{"d_model": 192, "n_experts": 8, "experts_per_token": 2, "d_shared_expert": 0, "activation": "drelu", "moe_layers": [1, 2, 3, 4, 5, 6, 7, 8, 9, 10, 11], "normalize_top_k": true, "balance_loss": 0.00223, "balance_bias": false, "tie_embeddings": false, "optimizer": "muon_variant", "grad_clip": 2.0, "batch_tokens": 65536, "dataset": "wikipedia_en"}
Below are experts of layer 7 (counted from 0) of a mixture-of-experts language model. Rows are named router (the router's row for the expert), gate (a neuron's input weights, with its number), up (a neuron's input weights, with its number), down (a neuron's output weights, with its number) and show model dimensions 0-191. Each number is 200 + 30 x the weight over its row's rms, rounded and kept within 0 to 999.
Before each expert's rows: "gets" lists some tokens that make up at least twice as much of what it gets as of all text; "mostly gets" lists some tokens that are sent to it at least half of the time. This comes from a sample of Wikipedia text that the model never trained on. Tokens count by the router's weight.

# expert 5
gets: " the", " and", ",", " |", " of", " The"
mostly gets: "The", " and", " &", " its", " the", " or"
router,212,252,204,196,293,286,201,224,238,169,194,246,218,201,217,219,201,190,193,230,165,144,220,205,245,230,183,190,193,175,171,202,275,240,227,195,188,241,162,190,220,176,236,208,219,203,160,198,194,198,194,221,158,198,228,224,247,193,191,186,185,133,279,238,164,208,200,173,186,176,206,193,226,204,185,211,181,217,197,193,191,195,196,224,211,168,202,232,207,210,204,219,179,221,188,165,223,215,187,166,183,210,211,215,214,176,210,203,186,184,183,241,231,185,220,188,189,177,262,158,157,158,221,283,230,170,223,226,253,164,262,185,237,231,188,164,257,159,227,224,211,210,167,182,177,210,186,182,208,158,192,186,202,227,216,226,212,170,202,189,190,275,238,190,200,191,197,282,248,184,174,187,169,196,245,237,245,235,154,217,213,178,201,164,256,186,196,193,141,204,224,161
gate2,168,228,204,216,243,222,175,203,177,187,231,202,213,209,221,194,208,166,223,189,221,257,228,191,173,204,142,186,241,226,210,204,242,194,165,163,267,251,226,209,196,182,191,181,182,226,174,204,110,169,179,246,160,242,192,195,235,228,194,167,220,192,200,218,165,195,204,218,224,239,179,199,156,222,183,242,193,215,176,232,211,180,241,280,198,214,212,206,211,206,207,168,205,144,234,152,252,248,218,201,202,173,180,202,227,229,246,261,160,209,200,160,196,190,203,217,167,173,175,143,193,189,235,227,214,197,213,151,228,180,172,168,203,194,216,196,250,177,192,207,253,191,224,229,241,192,194,215,188,170,194,183,227,207,178,204,312,190,165,191,144,211,212,186,281,181,203,214,188,212,219,228,183,220,203,229,160,226,177,233,186,173,187,222,162,205,267,164,152,209,248,152
up2,199,187,199,217,151,235,145,142,247,251,221,199,179,214,174,170,178,184,173,192,178,199,167,223,192,196,203,195,208,211,160,210,262,188,220,220,255,175,182,188,213,216,270,206,247,213,167,244,165,212,264,160,245,187,262,222,210,206,161,219,187,172,226,225,185,202,185,221,222,218,199,233,181,181,158,225,228,231,181,205,224,175,230,175,165,218,183,182,166,264,163,183,168,164,181,229,184,217,243,195,182,199,240,215,215,183,196,141,201,207,116,174,198,177,225,227,231,220,151,205,190,192,165,210,208,166,186,305,168,238,235,175,176,189,218,115,175,217,231,193,215,209,184,165,158,192,234,201,218,235,225,215,223,230,212,202,160,158,184,244,185,219,236,223,220,209,241,144,213,195,211,185,207,207,186,129,186,162,198,212,223,195,234,217,187,242,213,242,243,198,216,183
down2,193,182,174,222,186,218,222,189,193,215,250,138,198,193,223,208,258,209,231,165,160,209,149,163,152,160,206,198,258,188,159,216,181,145,223,156,242,204,195,178,195,247,215,207,169,231,208,221,153,193,202,232,189,205,185,138,197,189,180,156,200,270,167,228,176,226,160,179,257,224,131,187,186,175,204,151,201,231,189,188,190,171,200,191,206,224,240,163,180,226,189,212,212,184,203,168,238,219,221,184,195,201,193,207,244,205,183,241,127,136,242,178,215,234,204,216,245,171,231,221,216,183,217,205,245,166,190,157,224,184,253,170,138,214,214,203,163,214,231,155,218,170,196,176,155,254,160,251,233,224,194,153,201,222,207,220,208,197,185,221,180,225,205,185,209,204,152,193,232,226,213,158,262,227,152,188,162,197,213,206,208,153,208,181,227,253,223,148,212,219,219,152

# expert 6
gets: " the", " in", " a", " first", "ing", " two"
mostly gets: " new", " third", " water", " main", " large", " second"
router,227,225,137,238,205,172,176,181,215,203,171,143,248,214,253,224,220,179,188,198,195,230,163,203,259,253,209,144,211,231,180,214,152,197,188,207,163,227,268,213,205,158,187,204,198,197,167,151,199,195,211,187,117,168,169,198,210,239,202,258,191,184,179,208,234,238,164,194,204,220,164,240,194,196,190,233,212,180,212,200,193,191,226,166,221,172,176,250,205,175,183,210,235,189,278,189,159,154,145,182,179,221,176,214,215,221,138,171,292,176,220,205,164,171,226,215,185,214,187,217,211,189,207,193,215,188,173,221,175,214,113,222,185,255,242,203,162,234,200,138,180,215,196,204,213,167,186,272,239,223,191,185,197,175,205,181,222,234,148,204,175,172,166,160,208,142,250,202,198,186,240,187,228,192,201,186,148,180,233,174,194,201,204,210,201,224,233,172,218,187,194,193
gate14,217,199,204,242,199,253,184,186,180,210,235,231,277,200,210,170,243,201,149,139,175,200,205,215,179,228,178,188,172,152,162,226,122,177,182,180,197,197,239,212,218,227,243,191,110,231,171,250,173,200,177,209,268,155,207,238,167,227,207,203,157,192,192,214,200,196,199,219,198,209,170,162,206,187,208,176,206,187,223,192,215,186,191,163,229,189,188,202,182,188,207,211,201,237,203,239,187,182,187,202,174,147,251,197,201,242,174,163,253,177,230,247,205,223,190,207,176,220,207,197,236,204,180,170,220,202,181,211,158,270,180,180,136,222,138,164,230,141,195,185,230,212,209,184,235,158,265,275,248,191,232,209,206,218,205,227,147,221,227,205,199,191,171,210,169,173,197,180,187,203,177,208,216,218,221,238,179,184,211,184,175,96,234,161,216,194,161,176,214,167,222,214
up14,245,223,173,182,169,184,160,176,202,237,205,180,190,175,178,140,186,181,185,222,199,203,266,186,191,196,166,180,198,197,182,149,248,161,170,223,229,236,232,208,194,185,206,239,198,219,231,95,238,156,199,202,170,195,207,223,225,186,179,249,215,197,149,257,206,240,203,190,192,259,202,201,160,257,188,249,213,220,189,244,162,187,204,207,191,187,152,198,238,189,161,197,214,194,267,187,192,182,181,189,222,192,205,140,174,243,198,163,252,209,181,221,196,227,156,190,176,156,196,187,249,138,174,182,194,213,211,216,201,186,184,226,188,236,194,226,263,223,215,121,275,187,176,168,199,199,252,246,219,147,184,206,181,188,198,185,224,191,179,165,212,254,209,220,212,188,219,184,168,178,215,178,170,208,207,244,228,213,229,258,180,205,204,151,153,174,169,212,199,238,174,167
down14,171,175,189,167,253,218,264,205,169,185,195,216,213,206,114,183,200,260,161,187,140,214,227,175,234,240,214,205,213,197,177,212,194,231,165,173,223,190,240,225,144,144,211,256,236,180,208,161,169,226,184,223,166,237,190,218,211,221,153,211,148,268,208,199,194,183,197,163,186,162,256,188,136,252,170,227,228,239,229,214,243,182,143,235,214,180,205,224,171,154,152,201,208,214,236,206,217,192,124,178,215,207,177,220,205,170,166,222,192,206,251,190,246,219,193,160,193,168,175,193,250,235,247,251,212,190,246,252,197,213,195,216,201,169,194,205,218,249,203,205,226,187,164,172,208,195,149,171,204,178,219,181,199,223,181,232,202,210,247,235,159,215,194,234,211,205,215,209,240,194,173,190,202,200,235,185,203,192,190,155,241,211,221,248,231,201,187,229,217,192,151,251

# expert 1
gets: ".", " |", ")", "'", "==", " =="
mostly gets: " ==", ").", "\".", " ===", ".\"", " 2020"
router,214,213,211,184,176,146,173,221,185,232,217,153,174,206,172,168,205,193,177,220,154,109,221,246,223,176,244,234,167,236,191,183,193,171,182,222,207,189,178,165,232,188,221,218,226,219,261,230,157,196,174,195,199,196,171,185,203,204,227,190,250,233,168,200,224,217,245,236,231,189,223,158,125,174,229,191,185,193,275,167,181,161,236,274,231,191,190,158,149,185,151,183,230,171,174,201,199,223,197,200,270,153,177,178,229,216,169,204,175,167,142,189,213,210,181,190,189,212,146,181,238,216,169,141,180,241,199,183,209,191,234,248,188,240,217,193,186,180,164,269,217,299,243,194,181,182,228,196,213,204,222,186,172,151,233,210,165,178,203,189,180,219,155,234,201,204,155,210,191,233,174,221,202,170,243,202,181,199,223,180,204,176,224,236,197,209,196,218,171,171,189,219
gate19,174,211,220,220,194,185,206,181,155,186,222,185,228,215,212,130,213,184,213,244,200,203,188,233,218,246,262,189,194,165,150,200,189,214,196,161,196,195,176,153,161,200,192,210,154,203,187,222,165,207,193,189,194,219,175,172,179,163,162,181,189,219,218,126,261,208,198,157,194,194,216,162,159,205,197,240,239,177,201,180,158,207,184,221,131,201,161,177,175,178,189,176,177,200,189,225,258,197,170,195,188,152,269,226,201,219,181,158,235,222,164,154,160,175,213,144,167,154,143,207,238,213,187,199,175,151,209,232,209,154,192,163,253,187,156,143,169,200,193,177,249,194,185,229,161,253,193,266,220,216,194,158,211,225,179,174,212,166,194,217,229,201,216,206,165,164,200,169,179,206,231,197,221,215,185,227,225,152,203,227,153,156,152,162,177,176,273,211,212,194,214,267
up19,241,237,185,199,239,192,194,190,200,177,165,201,132,196,151,126,204,197,214,235,214,223,201,229,214,230,179,193,142,194,208,190,245,163,207,181,168,222,157,185,211,185,214,214,196,167,236,219,157,134,197,178,222,249,191,187,177,202,204,194,214,175,198,195,199,239,158,185,203,250,235,165,171,209,199,175,192,220,215,199,225,201,141,169,185,210,180,156,177,181,245,209,186,177,132,237,223,211,217,239,258,208,195,188,218,235,119,184,197,220,186,206,219,179,206,268,204,187,254,211,238,201,148,170,183,200,222,194,182,157,203,233,205,197,213,193,163,164,171,168,237,207,209,203,158,223,182,152,163,200,169,180,153,206,211,211,276,176,155,195,162,200,148,248,159,212,238,125,254,239,188,156,221,171,183,235,197,150,229,229,206,161,201,200,205,229,136,205,223,217,207,229
down19,182,258,135,192,231,184,204,233,140,204,233,233,161,240,192,193,241,188,219,192,228,190,201,244,217,172,259,121,264,188,166,142,229,184,179,280,188,292,171,224,218,231,212,179,221,221,200,173,183,170,232,203,252,223,208,291,233,226,178,192,197,228,239,177,209,238,224,202,191,219,197,185,168,199,189,187,158,256,124,199,148,176,192,211,171,178,172,184,203,167,207,214,237,186,215,227,203,203,169,194,192,177,198,225,255,198,199,195,212,129,233,189,180,191,161,235,211,209,203,173,173,192,238,195,191,222,175,214,186,192,174,216,234,190,197,275,172,118,216,187,205,241,193,238,235,226,192,143,164,243,211,216,176,182,205,229,226,185,208,180,187,190,229,194,207,212,203,210,213,222,211,175,192,202,171,208,178,145,189,205,231,217,175,200,201,234,159,224,178,196,194,186

# expert 0
gets: " |", ",", " to", " was", " of", " is"
mostly gets: " was", " is", " were", " are", " had", " which"
router,227,115,142,172,202,234,194,211,189,205,218,213,212,219,115,210,216,234,213,203,181,162,227,185,163,189,163,240,235,231,213,210,242,182,170,153,301,104,210,180,167,238,196,221,212,182,192,236,226,200,202,220,202,258,219,183,207,143,182,190,227,158,153,163,200,172,189,211,185,193,194,211,180,199,216,207,175,197,191,206,183,237,179,168,191,218,282,188,216,254,203,175,243,213,171,196,191,218,222,224,216,172,181,209,192,216,223,181,166,205,227,189,207,204,192,202,208,176,188,181,154,177,202,206,195,178,194,110,187,223,211,156,126,166,182,182,182,199,226,208,164,225,232,166,189,219,200,252,173,202,182,204,178,282,204,223,211,221,217,185,251,189,293,207,213,218,232,178,229,193,217,199,207,225,177,202,222,173,204,205,222,210,204,266,194,230,213,201,173,194,166,145
gate19,246,196,151,239,173,141,145,204,201,225,264,228,257,180,189,245,262,190,191,229,174,182,173,193,240,222,236,177,177,243,194,259,172,233,188,272,112,229,214,216,248,194,199,218,211,142,186,196,201,228,251,216,193,196,236,177,140,220,231,189,183,214,194,229,201,170,235,218,216,210,180,176,173,162,201,230,203,172,202,188,200,199,196,182,172,181,171,220,177,146,252,181,201,248,213,144,198,213,211,206,202,193,197,205,181,182,130,204,236,221,230,214,161,166,198,251,251,190,210,200,215,209,185,222,200,181,166,183,183,209,198,234,173,154,203,204,179,188,138,163,165,198,193,201,246,197,145,257,221,210,164,225,211,179,202,209,228,223,184,180,162,206,232,201,164,156,206,170,212,211,239,198,182,206,193,228,141,204,198,190,181,207,141,161,138,217,199,196,196,195,140,139
up19,245,181,165,170,221,224,197,165,173,197,185,212,186,196,199,234,215,187,164,149,181,220,208,166,210,167,138,264,230,221,216,150,170,223,150,177,231,150,231,185,189,167,238,206,152,145,216,211,209,189,245,208,219,236,274,207,182,171,218,181,209,147,93,201,249,257,182,150,206,176,138,175,203,162,190,208,177,263,221,202,249,197,234,202,186,189,198,205,188,228,224,194,206,184,197,207,191,219,231,167,184,204,212,154,233,185,202,168,171,186,206,208,195,213,202,190,194,175,138,199,189,220,154,210,228,214,194,177,176,223,183,154,159,218,212,171,218,228,181,169,209,234,240,210,145,163,265,241,176,186,242,217,166,214,176,212,222,214,235,202,196,189,185,169,169,160,191,212,220,177,221,180,182,115,187,164,216,200,203,175,221,151,188,189,170,219,186,201,213,185,141,135
down19,202,176,167,212,202,218,243,233,216,242,187,152,134,146,177,220,241,160,161,227,184,177,183,245,206,184,166,185,214,205,142,250,202,189,189,203,195,144,227,113,181,214,218,243,221,244,214,276,215,212,176,253,198,186,227,205,250,220,189,147,227,197,158,227,172,230,196,164,158,182,199,220,248,204,218,153,178,237,219,215,120,180,198,188,191,248,228,162,220,231,164,204,224,189,170,229,160,208,250,302,192,172,208,209,218,192,201,194,209,225,215,201,253,213,220,192,210,196,217,171,202,190,193,191,210,216,169,199,215,219,207,188,239,203,225,192,200,206,213,199,202,239,194,200,185,229,228,201,170,180,195,194,154,128,184,246,217,167,191,212,222,184,179,223,169,186,157,188,173,151,228,158,127,251,222,229,204,142,159,200,196,202,237,230,212,233,174,204,185,205,179,216